Experts of a small language model: 96 SwiGLU neurons an expert, 346M tokens.
Below are experts of layer 2 (counted from 0) of a mixture-of-experts language model. Rows are named router (the router's row for the expert) and show model dimensions 0-191. Each number is 128 + 24 x the weight over its row's rms, rounded and kept within 0 to 255. Numbers have three digits each.
After each expert's rows: "mostly gets" lists some tokens that are sent to it at least half of the time. This comes from a sample of Wikipedia text that the model never trained on.

# expert 34
router:092135156130151157124158105111164154115134129070130161154117086098120084100124157097160120108113133152116123105081120123114113131131139120101120123090154098126164157114105151110149135164090117097110147100159142141154139096125165125102123084134113148120125172108129110131110150118146126095098152128109142088138116130159117127143124103114114114117138138137133114110133070091123096123093154084117111082158131108156143070168161158114104138113152125102100098133097154093117124139113081154125100160124130124109080151116146096117141122127080112123126146095178104147091098108119106172
mostly gets: " that", ", which", " it", " who", " which", " This"

# expert 1
router:120143128138127124075106104095149125091144123084108202169116111123112114107097178099142143150111168154126143143114126111139114112154145112130127113086149094143129113120128147136114136134108128127114149123137148128167151129106161140122075132118111193121107136109115094140152121115119136125158104120149130132178139158135104098083093126116111092125139132146115160107148123111122145119119128098148124147121137112172151163162157120104142170133120129105113120140119135083109111109119099131121164117044155102148130188146181095085141099128144066143128119112159099135124132085115132139
mostly gets: " in ", ", ", " of ", " and ", " In ", " May "

# expert 12
router:122096111124151126090119097136160088159101119089151137188155124129159125087082152120123105100115144144116084085091120126158134111134159122098126117132127139127153166117106108125133113144118122119115165128176178162128189124083126130121126135125144156092148154108111103129129128110158112112142094119170157099135089131121104128101078110091101097149147171156117153119119115098129145131129142120108123116105166140169138154155126137100095151116143084135103153137124142093117145077156086072115124157114146096095110162136108120119122113137098079132143128093169134124131118098115116137
mostly gets: ",", ", the", ", a", "s,", "),", "a,"

# expert 25
router:108141137152089100098129118131158154119154096136134167150108104128117121136135123129102090113084147163134131146129145169113140136114198133124150110136126117148145137105127093104150120157140152106090141090125110136141113131113130141129107117130142149077151131081118103126154117131173155153143114101129106141158107096133086088138112124115098128147127119143162117118156092140114099125085161112150081136158085100141112125155113150082166130115112121099096104169115082096126135128121131101163100138105166098121119195108130117145128103143107071082148094147176104138180127117144141124
mostly gets: " very", " was a", ") is a", " is an", " became", " is a"

# expert 14
router:127130118123111108075172114109137106110135160122104213176131118104089146089120107129143114137101184152112070101108151164105143085139165124084137103119161124126136115132153136130189104139099145131131119080146147132105140165087120130147114131077138192147143165089105123157137129125142114131107146090158105121155142120142135143157155129139122136124098115177129105131131093148126108141137143123147122137113095135123175126142122162115104144106135128110137120183129087120113118096133097137107125108108143073116101134112134123117119134099103099117138152144140087140107135104144132163
mostly gets: " U", " | U", " Bur", " Ul", " (U", " pres"

# expert 42
router:115100127154151110092154126113143102118122132128088198131165133156107113114101158109158128089137149125137100124118153143151121125130171119123121118151160126110145187115146063073156101156148178101091122105120131180133092172155099102110112151133154154148108141139106127148169120131124169142152144090158115121167108123132096126159142112125139149117095117167134089133136148124132088099105136111157122154124091164150102117149122158112130125154106119161128106100163131111120110132113158136130112112110127116134137181163167121107123134106165094121150105130132087117141142065120116127
mostly gets: " from", " at", " over", "ed in", "ing in", "ed to"

# expert 32
router:122123127122127110086145158098156102154129160085149154167116101110116117160122149129155127126088143138141125127105187146104093116144139165106150093136160145131149149115105085066148107163126135106094136109109156154098127148095135109115086165117125157138140155104123121177137147124148147122126150130166144086137121118119088129147092091107100123137112111165118139119132125100092092141097143097139100129139130138182146096189111131155172140132124135116132096150164108128149124107124120138128073143106125093128093181102143145105084105149111094131123131140181114110141108101121145149
mostly gets: " Sea", " Bay", "ville", "ittle", "usan", "н"

# expert 46
router:133156142129127098059141153124137105143103105138119169156138086094124081124106130129170107107142139147133101101134161191120108111126128167159138079117137122091110123139131126099148098125129186131126115101121077147100133104084147134121150105120168156172133142120106095121147150111176139117136142108156142121145088110098103158129132146126120126118121091148120141133124086131091114148109134102163077150156114119118121104134133135099171154105099154076151085102092113100118096109098115118139107124111155073133103129135169135118120098128159100135133133128128099154118140102165121098
mostly gets: " ft ", " JP", "- Family", "| Gold", "- Species", " pen"

# expert 35
router:132117122165121075067118159068150114146154191102146159180126121115090060148145142127147134105071186153121120132110122154105133121130143151127125111140152154136124151120135119058142118151153136131116123091132176136155112140130126116105125154109126164162130143114121115148136138112150122118127114128171145102114124106116102155138118132095114163138165119145119177085091098116128107135102147071143095140121135143166119105155146162132151134129099123105116121107146140081141122099135126124138140149085143128129123163106156116124117115144124092142124123110176083108157128103094110125
mostly gets: " attention", " Information", "roy", " Security", "bit", "IS"

# expert 30
router:149164131137069130112143146079134129140123152115117165166117143121108113128119167079162102128096157133128096082127147132127149121156172172118120091121165133107133104126123161102152116138120091138127155123147156099098156129110128104116169138113137139112152182107121107149111146130152151099133115123181158110140155154138102150111144112105124095163133118132137115105118104103111079173095143088166101139151132118144162124115120124152152127127160158110098144185103129122116099081131130081157093140104137107098092125127143161115090112151113098095101118143164106116082117112155150123
mostly gets: "- Genus", "- Genus:", "obacter", " drug", "hyl", " soil"

# expert 43
router:108123170151157114097145117116163107125126106048136170159150133119115101126105199113140062113145152146096119105116135110118118118141169132100129146090163145155140132112151123104133143123060141133099110129138145165111158105123151126113116127125136151155105115109131089146122100094135114122153138126133149117129131124152110122138131110114093121156168109152128103127148101105125072114110131110131077090162152119142138072155163160085140158117109117110127122155101151077154154153095074156153131118130158090108096157118144099141111145111122113133109139103131090123134139124110122157
mostly gets: " | M", " He", " then", " He was", " he", "- M"

# expert 8
router:132099114157176119070129151127153114177122110101119181147107114143090084138125139146153107088121167156114125136109133139101099141156142158122156126162141126134102143121132077108138116158143161123134146095078141171140096139156132142120102127114128146100148154124109104145117107103142158166092106151169151131141110055112074143121121093114115167152147117141167137094128126140114116128117137099137099132130118162155106094195116155121135159104118165117126117145108120078129113144138118131143106164083167089126138149095138124116102121137122126146131131113177104110129096101114133141
mostly gets: " York", " McC", " McK", " | X | ", " Sheffield", " Washington"

# expert 5
router:133138149105138128063165164132143108154111115124128168140122124150106081171096151114135089118112153158121120135115150143105127113168124145135136112165130153110113147096150116086140102183165101163126134085100098140148119112137159123122116123117146160113152120098092096102124127126190136157108127117155162120173107075086088158144149125083133140140149111184140129120134113145129119116125115115121101096164126162135126121140145161108163134104091159091127117137118099094129101128148097140134144147110197111132118141132166137103151125130122090132122141099137095111090080103126140146
mostly gets: " U.", " US ", "|  | Republican", " rights", "| Total votes", " law"

# expert 18
router:098155150132149160105134121140142152108107135135094191160150079128114106151104107139156130131159148134082104119106134171168121101150132174105135096100156127109157134103153134077142116145109147127119112134116150141140127113107148118122112123097128158165162194119106123169117133116161106110105140070144139131106124120173115124140124131088124155142112140187177146112158089131086094102094124132103113096098114125118121119181127119095153153140108141077126124150146089102119092093146090124153117107114144105123119174147131095125123126119099099144123119118146102119156118088146140135
mostly gets: " \"", "The", ", \"", " \"The", " \"S", " | \""

# expert 41
router:134153135136149104095125141088159070110112120101122164187090140157104122147113149078165118133138158104109113118121156160125136145155114152113102071144153147110117124145107144116177124146123112118107133133116126150138155138173152143083149160125138151149124159118104138147119120150148105151144129116127131126146123120061134143194158118120108159119146115159121127072124110125086119136132180108163077130103147102131119128163114161108114128131143136118110143118162114118150124117156139135148107097076150130120138144146177137119097120125108105115115129121118109113125107042141142182
mostly gets: "- Kingdom: Animalia", " | BRA", "ão", "ñ", "iano", " | ESP"

# expert 7
router:140157137118098114125146150072144108134133172126113181175127100107139113134119182095145102132108155151134120094115142153146111119133155152122111088141158128122121138099130142102104115164092099141090144094139153150144143127122109119109118130135124164095169157115090105131139154116159165123099133106136140084151143116140085129125144100098113126152108129164163119085144095128097064160076148106140099134132140142161105078184135151110139125135133159120107122138123134107102102088131096122155103114088144129113070148131147119120119106126100087122144115150159093113125104092155139160
mostly gets: " St", "- Authority:", " th", " Saint", "| Party", " Police Department"

# expert 38
router:123145153138106136116130113094149120114114151133104148170116129124148124137120203122185119121110165160088079086114120166129112128160168137130121103135140117142118139088138145104117094162099135112118139115129149127100135133134147125132143100127135121091170145088082119127127140135151149121138114099136116120121156147119071108112153112105111096149115145137153125107177090135097087146104146102153075122122100114160122110174101138155110128109127196100116117166123116121127125100127110110156114178109151080111099139095131113145091124162098108105140129135164108109107123074177130127
mostly gets: " Cl", " cl", "Cl", " terminus", " hum", "cl"

# expert 20
router:146120102182148147099111147095165133129121123092109185176113154117112096132131134116166093123091142170114124122125144119133085097115147119099135158145142115139103129152128135101135137160148165130085170137099145147116107133143142148114087152101165139119126192094057143153143123121150153149106124143189121106162087135124085141107125117093143128134159121138144151103144106116140110090081109104139125127141146156144093100154124143125160147103117182125114115134161143066154100125118119112164125116099133113115115138114143132131118114141142094156106130124118121092161120086090137108
mostly gets: "berg", "а", "mann", " Hart", "sson", "ieg"

# expert 28
router:097151129128126148108139123088159114174112133135136139162119107104105080140135160119167114153101151153091150126123134135131116109128178156124118123100145117144145151116122118087110141157111123071092158076112152157125113137116117119096101134129168141100160115108089144156153165114154141143146121144138145129135116091119095130151124122088135149131104102173162155065141091141122122093119132105142100120122130115160076098180150135121139127125105169128124107127136122123131108069152112104154102147110131118110104155136186122103143094149102078109166125117152116108141110077168100143
mostly gets: "- Kingdom: Animalia", " Board", " Good", " Scott", " Jack", " District Court"

# expert 11
router:101121130154124133089148156131124155126106103103109184160107183107092125138129145116175123125089131142108127096138142130135078091126168133080146165114139147125125163136165134067162120144103150140124160145128147114150119155122141174108090145098179172138146156100106106119167119127134103100138130114164122103167125140135103129128109110081134112129164111130154138113117109117102112105117129090152127136158126134155126112152123141105174126119095130122136126165173147110150086129120119089147143111064127123134106146108096152124067138151144097111116144124140103114172082121149123153
mostly gets: "ić", "kov", "mann", "burg", " Soviet", " Syrian"

# expert 6
router:137153130154103118118097141119151108145128122106074150156125128126113113114128172086184129085133197145147140105121166128139130091134144122100142116103138136149105131136160157124133116160109145128120158136159173171115137123122129144123116128105155178140162154094097124137112126123199141129141114111175149074165113151134068141158113117116143104128140119145123117077130089126133111115096166078168102154148108145170135092162148132135116166117116137124099120139136114105141110120121116129110129142096164107097101156132128089096112092155143115110144114141163093118165101092130126126
mostly gets: "1", "2", " Book", " computer", " book", " chapter"

# expert 39
router:123143159134123123092121152100151073136112139121109180169150113108137098127122124100139098093120125115142136139130145143145083145114126151108139136132165125131091117092135123075122087131121150120086133086111140158153150123080119148090132115133105191118111126119098124122133149104175118162104132092163113133147085077128136145143136146125147158116115132154117131114146061131128113110091109108143093162128104128110154087153168155081149146114148131143136118096123129082115099082125111112151138098097166120118113133130170101125149086117140075138144130168097125143153138081133138122
mostly gets: " | FW", " Rally", " ESP", "ZE", " FRA", "| Pos | Team"

# expert 24
router:099134127115109127076088145107183156121110154107117180177139123140095089168112151117154128131101151164110133147078147162145111133122144110147129140115130106095123122119124105083103138119127153119112181154101159119127141132119138109117090110090172165131134122124113181143127143152127105109147103156139130114165161125162123097130144112137117117118140122157165128079155107137105097112113119119158100094124112138137108102190104146164104133132127174107066136122123111105122117117149091118109089112137150113111105179124162158136110080131103129100159099133169120113118130086113123132
mostly gets: " |  |", " |", " |  |  |", " ===", " ==", "% |"

# expert 27
router:104126129159095128131135152106173126124130147098126130153119143108124088163127155151152159107109154118074099124118134166110165111133168149121166102154138157144112113103160138084146097167166152110109141145130158141140125162150127135128127112149143140130092165131121117140141146117166150140149105127136130135161164109101098102107083118131113091149125139119143161124151146162093082113066131066173084134148119109135104104144163172115109158118145108136128131132175136135143090085127102097152139133094161122100097138133145125113105141081164125097182131141144098123117123111155125160
mostly gets: " made", "ated", " began", "ized", " found", " held"

# expert 47
router:089134107122120076067140151113140115119122111086100176185146164121128111120142186113175133111127176108113135104089157146124102118174180145088126136116175126128122169119135158087139109157130109119153150157144148139136110145147148162115104148086131118133127115128104099147144117160133100089125151075170121108115151136135128092057090082094130117130148135130151154079112115128112116134114140094169103118127128130126135129136105137122136156094127123112119107141162127127122123124130120108133155113122145077149139154148147118122074158158135113120142126111155103108154109104127112152
mostly gets: "\".", "es.", "ers.", "er.", "ed.", "ia."

# expert 15
router:125124104136116144087136133116139117143135128128124158172119160108137076111142153103124108115121196145140108092152161192128067142137155143137164102112149127131118120169134114111156104157158106122112167129148166153156139126118090087119109137083148149149137162091092142151144121136146123132138137103134118113155153119112082116122145115122137146138170126168157117074123121120070114125084131089144113112143129133175130130175141140151124153116110125115130107150136110103122094133131098113134136132113170081142129164108127147098094132130080110139139134122190081111138084109124097121
mostly gets: " | — | —", " us", " | Apps | Goals", "%) | ", " ISBN ", " ne"

# expert 29
router:114105130125148125087148164128152143127111095076165144142106127077118115137126146162146139129110155135109111105116136163130087132155138140121116117115164121109136160136106123110164090157094126119156154128123138124126158104112134112107111140123110160175125163101094117159129135139115111044142152101176146121125141155105084111089105105125102080183133146139168124112112140115095074125100141081171098133154143125155157107151094138141134162106159152126112112163114136098132107135104111108166108138079140092134130144138137112115097156165116107138115145107153096112130125131109165168
mostly gets: " heart", "ively", " impress", "ful", " hand", "ize"

# expert 33
router:123103138115164119112091109134143088140112160116128177170144130130133113107095187118137139084091190144133113116090123105111118098159122089122114130145170100127144119150138136081115137177122105083118155138171155155173165157124152084126131128107097133093106156089101095127140144076144116117118105107160166113136147133133126105113131133093122114153114130104134149107134114114135103108097127100162116124169119143167148120150131132115110124110094108144089093134150167155138116106160117123132109118139149096106116212101131122130122127151100095148103127142154111133137087108113129150
mostly gets: ", and", ") and", ");", ", and the", "\",", " when"

# expert 4
router:139119118164133130069149144075152080164137159127105153191103130101139146150111137147139069125112163119098139150124135162132117093123165136122139139173170138117130141130127120100166093148137119103115178106117129160164131118116103129108112151136119150145123104107096127124136138115157124157131135114171116116131148097117114149133149109124122175143129137159085131150154109145085118141084141116108104125112115123129125100181143139126144165139114135102132126107124106108118094072132155132139088120087150094152111163165152142101104090132109102073165133137133088113114078107099111156
mostly gets: " reg", " may be", " | – | –", " electoral", " Arts", " Str"

# expert 26
router:135148129114129121106123133088155090120145146087128166212123148100122070088093136140180115135097135146130132083120127155126136094159149100122143101156167110141088171144147116087128110171131168107122146150091144141124100128118125131132102136114150136116176154089110123158136114110146121155169162091160143124109109129166127151120128133116119148147113109168142120077115129095105115107123144095095072113144153091145142137162141149131120136112099130136139129121152105130110113113110125119130115124068137138154126168116128132108106127166111059120114154114122127101119137119142185134
mostly gets: "016", "010", "013", "019", "020", "005"

# expert 17
router:109125108135143114123147111144160092124132114124159174172105110125103082161109141134186158142090151157116114108093161134149119138152201128096141160084155095118152173159160109106168119160067130120103132134146182128135131135150129148126082156111129132155129143127096096154122164106176111109141113098153120116128138150140125129115118148093098105139107121144160133110110108124124101148119123081171136121139109146158123112159124137133141125102124138115092105162158124112164127138156097146141134141094127073132133161137150126151128130122105080137109128097165113143158124102132124184
mostly gets: "31", "30", "25", "21", "28", "27"

# expert 21
router:134115145116135141072147110099125107142144154111125142166154143115110068111145154150147111134101163141094136143131129122114124084094168179126148093121150125121106149142143098053154110160106141117098142108126168157106135136125153118119132119097171165190110129136118153185122110121151083099116119125135138095123142115123113143163110118110139116107127111141141149087112125127116124141089130075145120101125130124187159129159157118126110151150112163131086105092144126093158135136130115143123153122068136138134154138106151090142119100136151074163146119114165087142145120139118116153
mostly gets: " movie", " documentary", " TV series", " stars", " episodes", " secret"

# expert 0
router:129116131144076110113126094084157106123113160110072144194127114101128127070128132126162135146089186147122104113133158160106127071109163130137136136088188146124124109107148149080153078155103112120119154086146149148166113178101096103123157120106167182105150121083121136142112113100135132128106113091118142114132137109137126165144170140135141130108119114165136131128126078103108105149108143097125130124153106130140182152131152130126135155085128141095117131129142109107146116119135106118104147135101149105115122133095136125133089155123136127141147133138142080129139107107152109155
mostly gets: " Raj", " Bh", " Singh", " al-S", "pur", "umar"

# expert 36
router:091143081094170106085146095124150106130148144080136140167137128127097089133144186142164116117099158138121142131086128141120123136135173142103112125133161115127131131146132136090161110156118153105146163137143115138126158105132151140125124170103151144148123122134117084178127143134135112081138136097162134085129136113121062144095113082103115139155139124149134142099107138113125111149129121078140089147154152134173092121165120162120148137109117130131088131139167163081147127133094095104113104106084127107134148136126163127103098115143151112136104127086179097098153121116103143152
mostly gets: ", United States", " United States", " in the United States", " Canada", " Italy", " United Kingdom"

# expert 16
router:085113115172121135101098144133171135139126105129097154156122133143117125119112167132145098124090143161123076120138125154127157125164163091136139129112138103122149136176088151090125129160076120105112167135170145172124153092165122132145114140090121188138129159130087123140116130118151117121133136118148093111119163133140104098118149091115108104130134158109122157080148127075087113162074145134141101078164146135153136114158134130135176142104155142075126073161109142110123106139154097121131119107107120128125131130125131139112127137136138099166141117121156085114097114108166130156
mostly gets: "'s", " his", " their", " its", " her", " of his"

# expert 2
router:114133099140125099072140150074123093141089125094091172175084146105121084115164162109129118161117141159120109133106108161111088095155123133129125129108144131141114182103101112119138128147142118112141143138130135149132115140125117140104127119135161200124126160113130128172133141141172157126120124082133116122147157075135092107110109136089089122136147153119121142129118124104134111112093145089171087113152159161135140113173150145142102134107122157077070106111149141099128120086114142114144109131115181141128114130127134110114142150148140123170137145111131089084119123103123169137
mostly gets: " except", " like", "\n", " Bird", "ั", " adopted"

# expert 45
router:152145116113105131094150129100154136138116148136083169181114156064116118125119177102158105136125174142147106086140136167131116101125155115091151137117155105105141136140165158078146102163115103135107167116157173130133139162131127124119112138106162177101150185117096105146125151096154150119149161118165125133150157160131086136117165119092106095112135113157128136107164096143111114125113156094135108130127134109152128118174117158125158167117121139130134131152142124097152089104127102127134145104088141105112105139103157132086104105141120099107113132120132095082129091102134097129
mostly gets: " Research", " research", " rel", " almost", " Bh", " Berlin"

# expert 10
router:117149168133121118104136120120170125109152146122124165164143110101122136147096148150170126094100135137137096144127110169128126140120146111134118110102150115165138146143162130064126118159099109112089129111105105155161157124104088111071145154118124174079127117113127109153162147119134145132119139130141130129149128101139096162125146156112125126136132136155153148133140099117083084116116167081144062171148094106155107136185140134114118145117116139110161090122131142103129092121114114141140081108097147109131088123135135112098121151115132065109110089081087087132131111086142129145
mostly gets: "°", "′", " on ", "On ", " On ", " age of "

# expert 22
router:128120131104141090112126105121152103138126097116122143181148155132105087094130187114128144148118167141126137088112133161162081134153144109104123106137140107132135119148104177099107081163134116127141158147164129133120138132136116110123130115137129157091145123132097080153121111142159151130113097118196120126108152115092102132104127124138126085159116156136167135093093115105131128115127154078193089157148111119154129098130121156153156127134128130162109124145127114107153104116135111067133123120093184098145110127132133142118070138138089094125098137135156088143095102121142175116
mostly gets: " year", " hours", " week", " month", " minutes", " too"

# expert 3
router:140107139135118101117075135103142108094122130106109148176155130129123101135132155158122112097081141130146135143130117132143115146116111118073122080158172085165125147106183137083116120132138103111107161158153187158130091138109090111088133131113141152089146127115130117144150121138161149129145134091123122078134113081132104138159132131129126138178076107162107149089144104135116122109123158111147095149118143142150091121149183158114113164130153141100143101115143072107121097117132099133142115133096153118094145163132166136101129153100130117124172127132144132095125122084117105153
mostly gets: ":", ": ", ": D", ": B", ": A", ": H"

# expert 44
router:132125115102122118117126111122141124159102104115121134151142119099123091157135151155168134158117140165079123127096107140129073110154139152137091111135185148096123148146137126115123135168071134110113131147171177142120135115147120132114113148099126169158147136114121130152147176109137103088150113109146130105125126142134120117128113108096119086141117140134165129081106093121053074134080137089140101103147162134168117104157131132144137149146146160124112123161135158118155121131131103093171131141104132137140133146092143121140088123170152099154106113128181103114178135116110149180
mostly gets: " great", " religious", "ful", " sexual", " human", " natural"

# expert 40
router:147132091146136111081138146101162109151129130119104195192132118109129099117117156113160088106086163150127114136120153152136113113150140152124160145148149113103108147118132122081150117160104151097089159098123162165143118137121121156106098137116141173134136183098101117130119124117163114144130129110169128112146127123114102147145107133112142136135126124182113146105135084123101098120084150099139095126144103133151150096171128171085139132105112130098105118108147118080131074113128115127124106125086162087132100190132161097121123109139129107116133118126168092110139116091152140134
mostly gets: " farm", " financial", " Steve", " Mitchell", " Chris", " Primary School"

# expert 37
router:152141141130157124089121159089138117142126158106081198166130141129096134141110119112126075078105125089123116117118159132115108104128118164091162116160130126108107127138136120098141087115144138133075153135112155165154133141104128172112096127095111165149107153090087138122095133109164127124125111113190128095147099135106121138147160148095135135119154113157075120133119087130100108141098169097134091146115127141120160098177175148106140117133119139134097137100153138101137093097124117128124139089078127097116118137111160114100098096123106079131130134143126109127130127096116147137
mostly gets: " | Clay", " Acc", " par", " | Hard", " mis", " Pok"

# expert 9
router:112111130131101134114110106123180106160118144096163161178162117125129091168143146109192137103089145155117133131110133122107122114144161156096110102114159111144120145150127152113110130149147149086096148118151149176111113129121137130097094121120172134102129153094085116158142124108160157151123133165121130110143108092108072151149120106078136106124112133115144125075137123122085109128108155087143096099137105141144129102190147133124096150116149166147127094125124128122127134145114083131143154120086161149100129156133184147128130117148103127176168102108134120110146125085157137135
mostly gets: "0", " arbit", "pp", " Comp", "ax", "arm"

# expert 19
router:096136117115102115125143128116153095146141142123140197141128096107150103144103180147183107113088171158110103122107112107119095134164118166124102107097177126116128120141131092107109118149104124106090151137117161172126135114139123108105096161088159158109130138089099131135156118133166184173171098084129136143112112114120108104093099075125124151134126145171160105101139071136113067148119141128119074128106109147144108116145128123108115123129119151126114074110146113095121109106126138141137095140100151135134131151124140138136148131098135120113152078133156105116137119101160124115
mostly gets: " de", " al", " El", " Le", " De", " La"

# expert 31
router:159140135157104140094136155046146109158110179146113127169118150098144111150136166068109098127110186178142128098146135160112108104132121127108129141130159103116145130134130160113131114146131114156117138101152160143126135108127143095121128098115124131116146178115117125115134153143188151113144135080182122129133147125145072141145147096081134099142138142156113150105109080121119095124065141119132098138135119111152121082131122122116141141144114161113084136147104104120138106109142112110132116120112123134097093138100150135107118132166084106133149124168180131107114120085147150111
mostly gets: "\\", " \\", " now", " $\\", "_", " magnetic"

# expert 13
router:139090126126089120099110148110124094151114156115141140186112146127138116141120146128162121134130166134160140125093155159104092151162142148123141086173156138120147117140118095075120115178139085117080164101153143161139149139124104097117100120091113167109155121129145139133168159135139129166124118145126117127153141108085084148154123099118133108125118126132125149091131105136091101104102138088129086098141113145149155115159159149156153147112101153148108107124149128098155105101114121139122098129081160116133124174137163120142081109149151094161148119148148114085156100071129106149
mostly gets: " US ", "| —", " Provincial", " Route ", " Cap", "' (pen."

# expert 23
router:144166134145101119122128136084153151152107158163128152150121118105119110136105195086115103118129183137115129105121138150112101132146132170128133095121143108100141128133138155117115113155106122146092144108172145151130140083103170112119146103111109126144133165139085105144136131118158126091135116113153134122134136158139045137112119111113150123150092130139108164097099085091137096152088123089135061138141118107152145088136129131126148155141110145120056107137096121122126113110136103111117110126107135093098094169131122124086120104155071112131135130144186124137098118102120127146
mostly gets: " would", " can", " did not", " could", " may", " does not"